From a checkpoint of a small mixture-of-experts model trained on Wikipedia: width 128.
Below are experts of layer 4 (counted from 0) of a mixture-of-experts language model. Rows are named router (the router's row for the expert), gate (a neuron's input weights, with its number), up (a neuron's input weights, with its number), down (a neuron's output weights, with its number) and show model dimensions 0-127. Each number is 50 + 15 x the weight over its row's rms, rounded and kept within 0 to 99.
Before each expert's rows: a language model's description of what the expert responds to; "gets" lists some tokens that make up at least twice as much of what it gets as of all text. This comes from a sample of Wikipedia text that the model never trained on. Tokens count by the router's weight.

# expert 29
Sentence-ending periods. Periods ending prose sentences, alone or fused to the word end, such as income'.', resolv'ed.', Hussar's.', before a new sentence or line.
gets: ".", "s.", "\n", "es.", "a.", "y."
router:29 25 47 47 55 50 41 44 55 39 36 51 45 61 52 44 53 61 61 48 45 56 68 29 58 76 39 48 46 26 31 35 33 46 63 22 55 42 36 64 43 78 36 30 55 52 38 40 78 44 55 51 68 23 40 43 40 60 24 46 52 59 61 50 33 33 43 27 56 55 63 92 16 34 50 70 43 56 54 66 09 34 39 45 52 56 51 50 49 63 39 47 53 46 60 67 39 77 20 33 84 54 55 64 43 41 47 33 47 43 47 60 81 37 35 35 38 71 39 29 68 45 35 38 50 30 23 74
gate1:39 69 59 62 86 23 58 69 38 56 63 20 50 28 53 55 57 63 41 47 78 61 57 56 28 49 64 72 49 57 43 35 50 71 39 61 48 58 36 37 71 72 37 43 68 44 56 51 32 33 32 63 28 67 46 43 32 62 25 58 49 67 47 15 51 71 28 40 70 58 44 34 34 22 52 28 50 44 29 69 73 48 53 48 47 48 34 76 42 22 36 47 44 73 67 58 68 47 61 29 72 59 67 37 58 54 59 49 44 73 28 72 28 48 50 48 35 58 74 43 53 31 36 36 64 57 39 57
up1:41 56 54 62 43 68 52 50 73 13 56 50 32 78 65 56 47 35 30 38 44 59 64 19 39 76 47 34 47 31 46 32 39 43 56 44 67 46 57 20 75 35 76 55 67 41 55 58 56 38 37 42 64 55 69 60 76 57 42 41 19 26 41 65 46 58 64 61 29 68 56 39 34 35 20 62 64 63 33 56 17 46 52 34 62 74 61 51 67 48 37 59 39 71 43 60 39 37 22 55 57 74 70 49 42 35 44 47 55 43 46 22 87 68 54 41 36 50 60 53 34 51 68 67 49 70 60 48
down1:70 69 63 49 34 69 21 59 39 39 26 51 51 57 52 23 61 32 53 46 17 54 68 52 72 38 78 48 52 56 43 42 74 39 46 45 54 51 73 88 26 49 50 60 61 53 53 30 68 45 43 27 32 47 42 46 65 65 43 35 47 20 63 71 59 30 50 88 36 35 33 66 49 50 43 59 41 36 55 53 44 51 39 22 42 36 40 75 35 71 58 83 55 32 51 41 51 56 52 32 55 53 60 63 40 40 39 53 13 54 73 39 36 55 54 41 52 52 45 70 36 58 72 77 46 78 59 39
gate2:63 60 53 00 39 45 68 45 36 64 42 70 61 44 60 50 62 64 28 39 73 79 58 42 29 22 60 47 30 24 46 42 55 18 55 61 44 52 51 54 58 59 66 51 29 67 47 56 51 39 36 40 70 45 60 47 38 56 64 48 49 41 22 57 44 71 51 57 62 47 77 61 58 54 57 48 36 54 57 41 38 63 62 67 38 68 62 57 18 68 57 53 62 73 25 46 41 65 27 61 46 32 67 47 60 71 48 49 37 06 36 38 43 43 47 62 78 34 82 45 55 60 57 39 49 19 29 63
up2:44 67 33 34 76 48 54 31 38 68 59 52 70 28 58 85 63 62 44 37 53 59 68 61 67 53 38 38 51 49 47 40 37 40 48 48 48 27 31 59 43 45 34 68 29 76 55 36 44 48 46 47 49 60 42 51 53 42 31 74 64 50 34 48 84 46 13 29 81 65 47 34 73 40 65 42 70 49 76 29 64 45 34 48 51 64 73 39 25 43 54 37 41 32 64 37 43 44 41 53 64 70 62 35 57 51 54 69 73 42 27 36 70 39 51 70 53 76 19 49 37 44 86 31 37 42 49 48
down2:28 36 62 65 39 58 57 60 48 48 35 61 28 80 42 23 48 69 76 40 00 48 43 52 54 74 72 58 81 50 36 53 56 67 44 66 49 51 55 50 45 68 46 51 64 43 37 42 38 62 44 49 49 28 42 35 47 42 48 23 18 48 62 27 69 56 74 78 34 64 60 54 55 54 52 44 47 52 25 47 51 65 57 40 73 30 18 75 66 35 28 36 32 60 47 68 34 72 57 61 53 53 44 23 35 39 61 58 59 49 74 58 60 58 35 43 42 55 66 36 45 32 47 65 69 73 46 33
gate3:60 53 66 54 33 49 40 35 40 50 59 60 38 79 40 27 55 66 51 26 18 42 81 63 28 22 54 55 59 51 32 76 48 50 54 38 89 53 73 61 45 79 16 56 72 35 54 64 48 48 42 67 61 16 44 37 61 47 55 46 53 27 37 49 56 46 64 71 61 45 59 41 69 40 60 40 28 72 29 36 19 73 46 23 54 49 55 72 41 56 65 42 36 47 81 40 67 48 40 58 57 46 34 59 41 52 33 58 41 46 57 65 46 33 81 58 51 45 47 53 69 31 53 42 65 32 44 38
up3:41 35 38 33 37 54 61 86 66 48 36 42 22 37 64 30 69 47 69 61 54 69 70 34 33 61 32 54 52 46 31 39 83 64 46 34 52 36 40 72 58 15 47 35 52 81 50 38 49 29 53 50 41 56 61 36 65 67 79 63 62 41 69 43 57 62 23 47 43 54 38 45 56 46 41 82 74 60 79 63 44 64 54 57 60 51 58 57 29 38 53 48 46 31 28 43 49 31 63 77 37 52 50 58 71 69 55 47 33 49 72 68 45 29 39 27 45 51 77 44 52 22 37 59 28 41 35 40
down3:38 50 59 25 39 21 53 48 85 42 66 32 56 66 58 73 50 26 41 40 61 34 55 53 45 46 47 20 24 34 51 66 64 67 53 62 63 73 47 58 43 43 68 19 65 36 68 81 53 60 66 65 63 10 44 69 55 49 60 72 52 63 63 55 59 34 68 62 49 61 53 43 40 33 40 48 34 94 61 60 51 49 41 52 33 54 71 23 59 46 33 44 41 41 44 68 44 42 28 33 69 58 38 45 36 23 52 59 59 10 36 47 57 38 37 66 52 76 57 44 43 44 40 51 46 50 71 46
gate4:48 49 51 65 64 84 54 62 48 46 75 76 72 34 40 47 24 34 40 49 28 34 35 52 55 42 66 38 59 39 44 48 68 74 60 70 56 59 74 35 25 40 53 48 45 54 39 72 83 58 45 64 42 37 58 19 57 60 28 30 45 51 58 57 27 47 33 49 38 54 61 26 76 66 43 19 72 57 82 48 44 26 25 37 49 46 33 57 49 46 58 69 61 33 66 34 52 48 46 60 39 52 74 47 34 30 70 60 45 21 55 35 37 35 58 32 44 68 61 34 44 37 46 74 65 70 62 64
up4:57 55 20 48 71 74 31 55 40 62 37 35 61 38 30 33 76 77 62 37 46 64 55 58 60 30 62 38 38 10 39 56 36 59 44 31 40 53 59 29 58 50 41 48 37 46 48 46 44 58 49 61 45 37 31 21 41 44 66 48 39 52 53 50 82 75 75 47 42 62 18 47 51 60 56 55 50 63 66 49 50 86 73 64 35 71 54 45 64 80 55 51 47 42 34 27 38 55 65 50 71 50 55 57 72 55 58 65 62 39 35 59 20 43 24 54 68 50 36 33 45 39 37 21 87 55 47 60
down4:64 56 57 27 60 49 38 71 50 48 44 79 50 66 68 31 40 44 75 65 38 63 51 43 52 45 43 45 54 52 48 48 46 40 54 82 75 58 64 26 56 37 41 59 43 68 54 34 42 57 45 70 49 42 25 44 50 18 64 63 33 45 39 42 58 75 58 57 54 11 62 81 59 68 53 28 35 50 41 47 67 53 80 45 50 51 41 46 45 42 68 86 36 51 23 48 42 60 50 55 42 45 40 55 56 28 42 38 46 30 07 39 45 44 30 84 43 57 49 28 48 63 56 92 66 50 25 49
gate5:50 52 52 59 61 59 45 53 48 58 45 45 32 46 52 39 81 62 54 55 54 35 56 44 64 44 61 75 26 59 14 40 70 57 65 59 80 34 39 51 43 57 57 40 37 66 48 62 65 83 66 30 22 52 44 42 54 39 40 44 42 22 60 53 33 35 43 23 17 65 48 45 49 51 57 34 53 54 71 65 35 51 19 68 36 45 21 47 25 47 80 52 24 67 33 59 55 54 67 47 64 38 63 34 55 64 72 15 25 48 61 46 80 62 58 72 62 48 53 44 44 43 80 70 31 51 49 50
up5:68 22 60 43 57 75 43 44 30 64 43 68 58 43 53 45 49 36 47 52 47 79 74 40 67 29 61 29 49 62 63 50 46 36 27 58 51 35 63 60 48 47 65 46 67 37 19 81 37 34 50 41 54 54 63 36 34 75 74 43 70 27 57 43 53 46 52 41 41 50 38 63 45 50 48 55 55 21 46 27 61 56 51 56 53 62 42 31 49 65 33 25 59 67 48 50 59 19 63 41 31 47 47 44 66 53 46 77 59 14 33 71 42 90 53 33 67 61 21 76 54 54 43 30 64 69 75 32
down5:65 43 26 68 56 47 53 84 25 10 34 52 39 55 33 41 11 10 56 42 54 62 38 51 19 60 57 61 58 67 50 39 61 55 51 51 65 37 63 49 41 47 59 61 39 52 50 71 53 67 55 49 31 61 35 43 49 41 33 51 46 52 41 20 82 54 57 47 24 46 50 66 69 44 48 50 53 72 55 57 35 57 50 33 60 60 43 64 37 78 61 50 68 49 62 61 51 58 68 58 51 14 39 54 47 38 40 10 65 64 52 58 43 49 41 40 86 56 52 62 15 75 37 50 63 64 65 44
gate6:40 33 52 27 47 64 29 66 52 55 61 50 60 57 41 47 50 46 54 78 39 49 41 56 55 48 62 20 60 49 43 46 31 45 25 56 31 58 51 45 45 61 57 29 57 46 60 57 61 55 51 80 37 83 44 49 48 52 33 49 36 78 27 66 47 63 55 46 56 32 62 54 65 55 55 44 47 60 26 40 20 47 49 48 38 38 39 18 72 61 50 38 46 62 53 48 64 70 07 28 68 24 64 74 66 45 71 54 51 58 32 55 77 73 50 32 71 55 35 39 86 21 33 31 61 56 50 85
up6:56 45 82 49 43 62 57 25 64 59 45 23 63 76 40 52 50 59 62 69 34 34 42 47 35 39 36 49 40 33 23 53 66 51 37 47 77 58 48 49 25 38 57 63 51 37 24 47 65 36 40 32 18 37 22 28 64 35 68 60 46 44 58 65 74 25 59 69 51 47 49 47 60 68 73 33 43 76 55 41 24 51 55 88 46 50 48 60 38 79 35 50 35 65 39 77 65 63 70 32 52 39 72 40 31 49 58 54 68 36 51 49 72 50 47 31 54 62 49 32 62 55 37 69 42 76 49 35
down6:43 49 42 50 28 47 28 67 20 73 68 73 45 63 62 59 50 59 61 44 20 80 45 66 36 63 58 47 58 53 56 42 28 37 30 51 42 28 45 11 60 61 51 32 77 50 51 56 66 38 50 36 69 63 59 67 38 48 31 40 47 65 46 37 42 65 48 94 51 45 43 52 65 37 58 45 48 45 55 47 28 44 37 33 60 58 52 56 59 57 62 40 40 58 91 47 42 24 53 53 45 20 34 42 85 51 40 61 48 68 42 47 40 80 39 42 63 61 55 26 23 46 44 73 74 33 48 68
gate7:58 71 49 65 54 41 70 52 30 44 46 37 30 56 26 63 29 54 38 53 42 46 46 69 51 49 57 53 41 48 61 72 45 52 54 52 33 69 58 31 59 41 47 36 62 47 47 54 20 27 52 42 40 61 52 29 43 27 48 37 59 61 48 45 52 37 31 37 31 70 48 26 58 59 52 36 62 25 62 36 96 54 45 59 49 42 52 89 48 91 30 45 50 32 52 37 36 66 89 59 47 58 36 63 63 32 58 88 30 58 61 41 37 53 51 58 47 63 56 42 09 76 50 54 48 81 60 60
up7:54 61 55 50 51 45 41 56 47 48 39 18 73 49 41 71 52 52 48 54 51 43 36 49 62 26 28 49 65 52 52 44 44 55 66 43 41 34 17 15 50 52 27 54 43 60 64 62 55 41 46 40 15 71 51 68 44 75 37 54 59 48 52 42 58 54 55 75 30 59 39 26 63 66 58 38 25 59 55 38 67 57 68 57 46 40 52 66 36 42 22 56 49 42 62 43 77 53 64 33 51 11 82 31 39 55 32 26 59 70 59 69 40 71 24 41 46 57 61 69 70 63 77 48 91 41 32 67
down7:59 34 68 74 44 40 59 61 53 42 51 36 54 54 53 27 35 52 33 37 55 42 58 22 40 78 76 46 23 33 56 55 50 68 82 38 45 51 37 80 69 91 45 45 60 36 63 42 54 52 59 20 54 77 52 38 50 36 33 55 47 57 58 69 45 34 53 59 35 61 57 49 41 88 55 57 57 69 52 21 68 29 36 47 28 60 58 34 35 35 38 06 58 31 40 42 49 30 40 54 57 79 63 50 66 65 55 52 45 26 27 33 64 62 62 57 51 39 56 46 50 60 60 52 58 25 54 68
gate8:54 63 62 34 52 53 46 37 40 49 34 44 55 65 56 70 56 53 57 26 24 55 61 54 47 36 19 34 21 59 33 61 59 46 47 61 80 66 48 34 55 67 32 63 68 64 76 34 59 36 66 11 48 76 30 62 42 61 58 31 34 36 56 68 62 79 40 32 32 53 86 27 52 59 63 22 58 57 37 48 34 23 56 31 53 32 83 45 52 57 56 58 59 48 30 40 44 59 34 36 60 30 75 52 61 50 39 58 54 42 40 47 71 72 43 73 72 58 56 52 70 48 38 36 43 42 60 33
up8:58 42 63 11 55 54 37 37 66 59 65 59 05 74 32 48 30 63 45 67 38 48 50 39 37 61 64 62 56 63 71 38 42 52 33 45 44 50 37 42 33 52 52 41 50 39 46 30 40 69 89 28 33 59 53 57 38 78 53 69 43 89 29 69 73 34 44 64 53 45 44 28 52 58 62 50 58 21 53 45 73 51 55 59 61 21 74 40 47 86 34 61 45 40 37 55 34 25 61 54 44 42 48 49 83 62 58 69 58 40 59 39 47 51 50 37 67 47 27 56 37 59 46 47 63 60 26 52
down8:44 43 34 71 22 42 50 45 70 29 41 67 55 69 65 54 49 59 74 24 49 36 69 74 55 30 64 66 35 28 37 72 65 43 38 73 57 41 48 70 39 41 56 25 41 55 78 65 52 33 55 66 69 41 65 37 60 02 56 14 54 41 65 50 77 65 32 30 63 42 69 52 40 24 53 51 36 50 41 64 39 68 65 51 38 76 53 23 53 57 51 47 46 40 52 40 46 68 17 38 66 57 70 89 48 31 53 58 54 34 39 48 38 51 60 43 33 55 63 41 59 51 51 47 44 45 43 49
gate9:36 67 59 57 82 32 32 25 34 50 36 39 51 42 62 44 36 35 45 48 61 27 50 45 70 64 48 34 42 42 27 47 25 52 46 72 44 62 36 50 35 67 60 50 36 35 33 32 87 55 55 72 47 69 61 87 11 48 33 40 46 47 99 49 71 31 87 58 76 38 70 44 20 56 44 54 58 45 70 40 57 36 46 39 49 28 68 61 52 52 59 45 61 42 54 62 40 45 45 48 49 75 60 58 51 56 66 52 28 64 35 47 58 57 53 26 38 55 38 63 50 59 29 48 48 46 57 71
up9:58 57 46 80 74 32 30 26 45 46 30 28 72 13 77 48 57 66 45 78 43 45 54 48 73 32 78 29 54 46 52 49 69 49 32 48 53 29 39 31 62 61 39 62 66 46 54 68 50 43 40 47 41 75 49 53 44 46 34 54 30 69 73 78 68 59 37 60 52 25 72 29 53 61 49 42 70 31 36 46 50 36 34 27 64 49 38 72 17 71 35 46 70 50 55 53 38 63 33 74 41 52 27 40 42 71 48 66 62 48 45 36 37 45 54 47 52 74 57 55 40 53 33 55 46 46 83 42
down9:48 46 67 50 55 28 38 64 68 50 60 83 47 99 39 43 37 45 60 37 41 39 59 53 74 81 58 49 40 69 53 80 55 38 53 26 41 59 64 82 31 68 63 50 53 33 70 43 76 36 63 36 38 14 46 52 19 53 29 25 37 43 62 34 62 44 50 52 47 44 63 59 30 42 44 40 38 52 52 70 50 49 21 48 23 40 71 53 35 41 40 65 57 56 49 65 53 49 32 26 62 55 79 38 68 57 63 39 37 26 57 69 31 47 69 38 48 43 67 50 56 57 52 53 34 41 38 65
gate10:32 49 50 25 61 47 59 40 41 48 40 39 20 61 59 61 72 30 37 53 54 32 56 34 50 44 52 45 59 41 49 86 28 45 83 28 48 64 71 48 53 59 46 71 68 63 62 51 63 44 59 59 43 56 41 18 81 34 53 44 84 34 60 51 57 53 68 42 52 50 36 38 53 46 17 37 59 62 64 43 28 29 38 62 41 55 41 65 52 80 44 51 54 69 38 66 49 35 38 38 44 58 35 78 67 42 58 73 34 18 52 44 71 18 49 51 45 39 54 83 46 36 50 62 58 22 77 48
up10:32 65 45 23 23 44 64 65 39 54 50 56 54 42 59 52 60 55 65 53 55 49 37 31 47 71 38 39 51 64 29 53 82 32 59 43 56 38 46 46 46 61 68 30 54 41 59 47 45 03 36 45 64 60 56 33 71 41 75 67 54 37 26 43 45 50 58 44 36 67 55 79 58 62 41 18 59 57 57 44 65 47 39 43 41 46 79 41 49 41 73 69 51 58 72 40 61 48 56 44 35 64 48 44 33 20 58 81 62 74 31 53 29 58 50 64 50 30 49 50 18 49 92 57 64 57 11 46
down10:43 24 31 45 63 58 53 40 72 59 54 66 40 56 47 48 45 27 38 33 65 51 18 48 42 52 44 52 30 44 46 41 54 51 60 31 52 60 46 86 51 32 46 78 53 47 49 54 63 76 62 39 59 33 48 50 49 34 50 69 74 44 89 96 69 40 44 33 50 59 42 31 38 49 43 64 49 10 71 51 36 58 50 76 35 70 53 33 62 61 44 44 73 51 35 43 80 47 27 22 25 50 70 64 50 58 29 65 70 30 41 48 79 39 47 39 75 52 52 43 48 48 36 47 51 41 61 40
gate11:91 08 50 52 50 67 27 40 44 47 28 81 53 75 35 59 38 65 61 62 70 78 21 56 69 42 51 56 26 39 52 38 65 40 52 50 45 49 27 62 38 51 47 56 61 61 60 61 49 47 39 40 76 39 53 80 43 39 39 33 61 43 66 47 47 40 35 41 50 32 39 51 00 64 59 54 35 67 61 41 27 45 92 48 57 46 70 36 63 48 42 56 46 72 68 59 33 57 57 49 43 53 52 64 66 51 29 48 36 36 60 47 38 68 42 53 59 57 31 40 67 61 41 59 31 40 52 50
up11:62 42 64 65 37 70 52 71 41 68 63 28 43 51 46 60 39 45 34 24 42 21 35 37 55 44 23 56 35 32 79 64 56 52 46 46 66 56 53 43 71 43 27 75 41 83 45 55 35 42 33 46 17 42 36 62 73 55 76 65 55 50 49 34 47 42 47 68 42 58 41 55 73 30 30 42 66 17 25 30 37 74 50 57 53 49 62 77 43 48 55 53 48 69 39 35 60 74 85 37 45 40 41 33 44 56 57 74 30 65 55 46 34 65 45 50 42 45 40 62 44 50 79 31 44 77 61 68
down11:65 32 56 00 40 64 66 23 33 42 32 60 59 66 49 53 31 49 37 66 61 66 38 57 59 30 55 68 68 62 46 48 60 45 52 55 17 48 53 48 57 43 69 54 52 42 51 45 60 67 42 66 20 52 72 58 40 46 50 63 57 41 65 44 38 54 33 52 35 54 51 57 42 43 59 55 46 57 66 45 30 63 68 41 57 45 35 41 60 44 53 58 49 70 67 30 36 52 47 27 19 32 49 57 55 74 40 36 62 99 75 30 35 57 59 44 41 52 58 49 43 80 28 63 13 42 60 70
gate12:59 63 75 47 57 43 59 27 58 69 68 62 41 48 43 56 18 40 41 48 36 00 38 44 63 53 57 45 56 39 45 68 41 65 26 27 40 53 68 45 40 67 30 50 62 61 66 44 48 51 34 55 58 56 57 57 31 51 87 47 70 49 53 58 57 50 51 85 70 54 47 59 34 52 56 74 37 23 36 45 41 39 36 60 49 68 59 57 55 63 67 60 51 51 37 59 49 46 67 25 68 41 31 57 39 17 58 51 35 59 55 10 61 61 38 27 60 29 53 52 49 47 53 73 74 47 18 62
up12:44 55 58 36 73 63 85 60 19 55 53 48 50 57 49 56 26 34 60 57 82 21 53 60 42 61 06 47 61 51 28 37 49 58 31 41 71 42 40 46 58 39 72 43 54 35 49 43 65 17 49 50 52 25 46 59 58 45 62 41 47 44 63 58 53 55 67 72 64 51 61 81 56 55 57 45 58 33 39 49 16 43 49 34 70 47 59 56 87 42 51 52 64 60 64 47 40 31 60 05 56 58 52 64 51 46 41 60 30 36 37 49 61 58 45 41 73 71 42 65 44 62 33 62 51 07 31 60
down12:46 37 77 64 62 40 45 30 45 44 48 37 33 72 61 56 52 42 53 74 50 46 37 65 32 78 26 36 45 78 40 61 00 42 34 52 34 29 43 41 56 59 31 51 55 51 41 61 57 57 54 18 80 57 35 65 52 34 60 27 49 92 37 32 56 71 44 58 60 50 38 68 40 34 50 62 80 70 50 46 51 57 58 56 59 56 42 76 59 39 37 41 25 38 34 67 73 52 66 40 27 72 54 46 49 39 39 50 39 46 48 56 57 38 51 21 70 68 44 37 42 64 46 36 70 53 67 70
gate13:38 53 60 66 39 62 55 59 49 60 44 63 50 40 15 31 46 38 36 46 26 28 35 36 71 58 95 26 50 62 51 48 47 78 46 49 48 34 56 18 69 68 73 41 39 39 72 33 69 47 54 43 45 27 66 37 34 22 45 38 52 52 63 66 56 50 62 80 52 44 61 64 58 62 48 25 36 68 52 26 54 34 20 64 57 44 33 43 57 67 62 50 55 71 52 47 59 60 47 31 48 46 50 82 51 58 63 61 42 61 34 35 49 43 44 17 40 56 65 29 76 50 26 62 73 76 58 45
up13:56 35 36 57 81 39 53 51 74 85 52 40 41 62 30 53 34 31 47 71 42 30 52 52 42 47 82 41 23 54 60 44 48 80 45 42 30 49 65 44 57 60 42 48 33 69 56 66 47 50 54 82 59 09 31 50 50 39 48 49 58 70 19 96 18 55 55 52 60 62 49 26 36 58 55 57 45 35 38 48 66 45 37 28 44 50 41 63 73 53 57 45 58 62 41 28 65 72 49 08 49 43 31 58 49 46 34 45 46 45 39 50 58 55 49 66 77 53 53 44 45 56 50 30 60 51 58 81
down13:58 62 48 58 19 34 57 53 52 52 60 38 48 43 79 56 86 51 58 53 28 60 54 48 56 57 70 66 43 63 38 52 60 36 70 48 74 62 50 27 27 36 28 41 39 33 33 58 39 66 39 56 44 70 35 41 78 58 29 48 54 23 15 61 73 37 36 62 33 41 46 31 44 52 46 45 65 75 59 58 66 58 43 37 47 40 59 57 35 39 49 54 46 71 49 60 48 66 65 47 38 39 33 40 43 07 53 33 66 53 49 64 36 87 45 73 61 45 33 28 37 47 51 42 59 96 61 67
gate14:58 19 46 42 29 51 50 52 86 53 52 35 36 64 46 47 40 62 37 57 36 52 53 40 44 41 52 50 16 68 16 69 62 63 44 68 42 66 54 58 33 84 55 57 74 31 45 14 82 51 64 59 54 75 56 92 50 53 20 48 40 83 53 65 59 64 62 49 44 36 47 44 40 41 50 40 32 33 50 47 43 65 42 59 82 57 66 32 51 57 30 62 50 44 35 54 60 49 52 64 42 41 56 17 69 47 40 31 71 68 45 63 42 36 65 68 60 40 46 39 43 39 35 59 28 46 31 47
up14:56 55 54 93 79 64 47 70 45 59 61 68 52 59 70 48 17 43 28 41 34 36 58 84 28 43 47 31 56 64 42 39 62 48 26 70 32 56 47 41 55 32 66 63 60 27 43 17 31 79 50 73 49 39 56 38 60 25 50 56 36 56 42 44 68 57 48 39 43 35 61 39 64 26 84 50 34 29 65 55 40 66 36 41 58 43 37 41 60 28 58 81 55 56 67 44 62 43 78 64 57 56 38 61 50 28 60 43 54 51 32 49 64 45 52 54 36 46 60 57 29 34 47 63 33 56 68 20
down14:67 64 72 44 50 50 48 39 69 39 77 57 58 57 66 42 41 70 64 58 35 64 37 43 43 54 41 42 29 47 67 64 63 36 65 65 35 62 37 57 49 99 39 75 81 49 35 39 26 41 44 56 43 50 41 59 35 42 59 36 27 54 34 51 36 73 64 60 50 40 48 33 47 41 56 23 50 39 14 55 38 49 29 32 54 81 93 77 50 56 54 66 56 50 47 33 55 46 60 44 56 39 22 50 43 39 49 46 43 54 06 62 60 79 53 70 24 50 40 40 46 39 53 47 70 50 32 53
gate15:67 29 46 40 36 54 22 49 68 56 80 51 46 39 19 51 59 56 53 48 43 67 45 36 39 51 74 70 49 62 55 36 77 45 34 78 56 45 15 59 31 29 28 45 59 38 28 47 64 55 71 40 45 76 37 54 63 60 61 58 34 69 62 52 66 41 28 59 85 40 61 56 25 51 59 54 35 40 65 63 43 37 45 54 74 67 41 43 25 33 53 31 59 81 50 51 37 39 37 87 59 42 46 50 55 62 51 61 66 23 21 49 61 74 55 40 47 54 51 59 70 31 46 62 31 28 40 39
up15:63 47 51 66 52 46 41 34 42 78 35 59 48 67 51 38 51 56 53 50 42 45 67 71 30 38 70 54 19 41 59 37 54 36 52 66 46 72 47 61 31 44 75 34 69 44 19 45 52 47 61 35 83 43 10 48 47 37 64 57 43 49 71 90 62 60 29 09 64 53 54 51 32 37 64 23 44 62 77 68 70 59 48 28 38 54 52 31 38 60 48 45 63 39 20 62 29 50 43 75 41 35 53 66 44 31 41 48 60 42 38 34 37 54 67 57 72 48 72 63 57 42 58 63 50 69 28 58
down15:30 49 47 99 60 55 38 57 85 40 35 59 41 56 62 49 63 64 43 61 52 34 51 52 60 54 56 24 09 41 55 42 41 43 45 36 56 45 61 76 41 83 62 54 64 49 60 44 66 30 81 30 70 42 39 56 64 58 57 52 52 57 51 78 39 50 42 52 54 46 45 77 63 40 41 52 52 58 40 47 56 35 31 34 66 42 47 23 43 32 48 43 77 31 30 62 48 51 34 32 66 80 69 59 63 42 41 57 51 04 40 52 33 31 26 44 51 57 51 32 72 51 48 36 64 47 47 44
gate16:33 22 39 49 38 61 68 38 59 28 75 26 49 22 56 38 55 37 36 49 58 36 53 53 58 48 75 65 57 42 49 49 50 39 68 82 63 79 44 26 55 63 67 65 61 34 37 35 58 76 25 62 39 33 57 74 57 85 51 51 69 45 48 32 44 22 25 24 71 58 63 60 54 47 39 21 66 34 38 37 37 46 69 49 48 55 56 31 49 47 58 63 37 56 55 20 42 85 71 44 68 39 68 70 49 52 68 48 49 46 39 26 62 60 42 22 65 38 48 57 68 63 40 47 44 48 45 55
up16:53 21 58 49 55 21 57 59 58 30 57 62 63 40 82 44 31 61 43 55 60 19 55 39 30 42 24 55 65 48 73 56 63 44 53 57 56 58 69 52 69 31 57 45 42 67 50 57 47 54 56 58 45 47 53 41 43 54 59 55 35 41 52 25 51 39 61 26 61 54 56 45 31 40 60 26 52 56 51 59 38 75 62 85 74 67 33 56 71 40 50 73 34 20 51 29 42 48 45 59 40 61 85 69 69 42 43 57 33 50 37 52 73 54 26 16 34 61 55 72 55 44 51 68 00 51 42 43
down16:58 17 29 39 45 57 54 62 48 38 43 69 52 49 43 55 50 23 56 46 21 67 44 36 60 11 56 45 60 49 58 40 48 61 44 62 48 42 62 58 36 57 33 74 58 59 53 57 57 40 41 40 60 47 48 43 57 56 63 59 61 55 32 45 40 13 36 57 60 42 12 64 45 55 64 54 40 23 60 68 79 50 85 16 25 46 43 54 57 60 65 42 89 61 45 81 48 56 49 56 59 50 55 36 45 64 55 87 58 73 27 63 34 46 35 73 69 14 57 35 48 56 55 41 65 47 34 46
gate17:58 38 53 13 58 77 41 37 43 52 55 77 53 58 33 33 58 53 77 72 50 64 47 46 74 81 45 64 42 25 39 52 40 22 35 40 51 60 50 57 49 34 45 47 74 40 43 38 31 45 44 45 76 38 55 34 35 60 74 61 43 59 59 43 57 40 27 33 22 69 82 46 77 58 43 34 70 51 63 50 49 27 27 65 36 49 28 65 30 82 52 32 66 51 51 45 45 80 55 53 54 35 48 59 39 77 59 17 56 53 35 30 43 64 71 62 66 33 38 45 50 50 48 31 62 59 52 60
up17:51 63 46 43 30 28 45 68 70 81 30 66 45 72 79 59 54 48 40 47 70 48 34 27 14 42 46 29 42 55 55 30 51 60 38 62 20 46 51 37 39 55 89 49 55 51 52 41 50 44 80 56 87 63 22 40 53 49 44 51 59 74 50 32 50 40 56 32 33 30 71 51 42 38 74 70 51 35 43 43 45 51 34 44 45 70 48 48 47 31 50 50 50 55 50 33 56 61 82 74 66 62 22 33 26 55 48 51 39 35 74 56 20 47 71 61 56 53 47 55 50 46 72 75 37 67 47 40
down17:45 28 48 46 59 31 59 34 45 50 24 44 55 67 62 62 68 52 45 26 35 58 34 81 69 55 43 58 20 60 55 61 20 51 63 50 59 54 47 80 59 35 34 34 68 41 48 47 54 31 45 12 67 19 40 64 45 37 29 25 32 37 63 89 44 46 66 47 65 42 53 70 28 63 52 43 55 64 29 54 69 69 57 45 43 43 53 40 53 48 54 57 48 42 51 90 55 51 38 31 74 48 67 50 78 56 34 71 39 65 43 65 74 51 32 23 44 67 71 48 64 56 60 47 46 31 44 39
gate18:58 69 24 74 59 34 53 40 54 16 34 28 76 42 55 80 49 39 53 57 81 59 36 65 64 41 45 45 52 61 17 50 46 41 31 67 47 38 11 42 57 36 85 73 77 46 62 47 38 40 47 48 37 84 78 59 66 56 62 50 46 42 70 42 58 55 19 49 42 43 42 32 42 47 55 74 54 53 65 50 60 57 25 51 51 56 44 64 56 35 68 52 35 25 50 30 38 56 60 50 25 57 68 43 42 29 72 55 40 53 53 64 34 56 59 61 56 73 43 37 45 30 44 30 58 47 67 30
up18:54 75 49 39 54 45 38 48 18 50 46 73 71 80 34 31 48 45 18 27 53 58 49 56 43 68 41 68 41 29 45 33 55 47 67 64 55 40 50 77 42 45 36 50 36 54 06 59 52 61 53 30 24 37 24 77 46 42 06 57 55 63 15 60 48 56 60 57 45 51 51 52 70 44 55 44 58 60 54 47 59 74 82 40 41 59 54 62 58 48 46 48 44 69 40 48 49 50 60 35 45 64 60 48 55 74 50 52 50 39 63 41 92 49 27 32 49 56 59 38 63 53 21 54 34 49 79 73
down18:50 48 21 58 46 73 44 53 61 71 50 40 42 28 27 00 40 14 56 45 73 29 37 48 44 49 56 74 50 36 55 54 90 58 26 53 31 38 53 58 86 55 60 71 61 58 64 46 50 53 57 51 56 62 30 11 40 54 69 58 32 39 36 63 55 38 59 26 55 34 77 35 55 51 72 59 42 35 68 45 71 40 34 58 60 49 25 36 76 63 51 32 62 35 38 40 65 46 55 27 44 47 58 41 48 63 58 50 57 68 43 35 61 69 47 45 57 67 68 56 54 52 56 36 61 38 60 57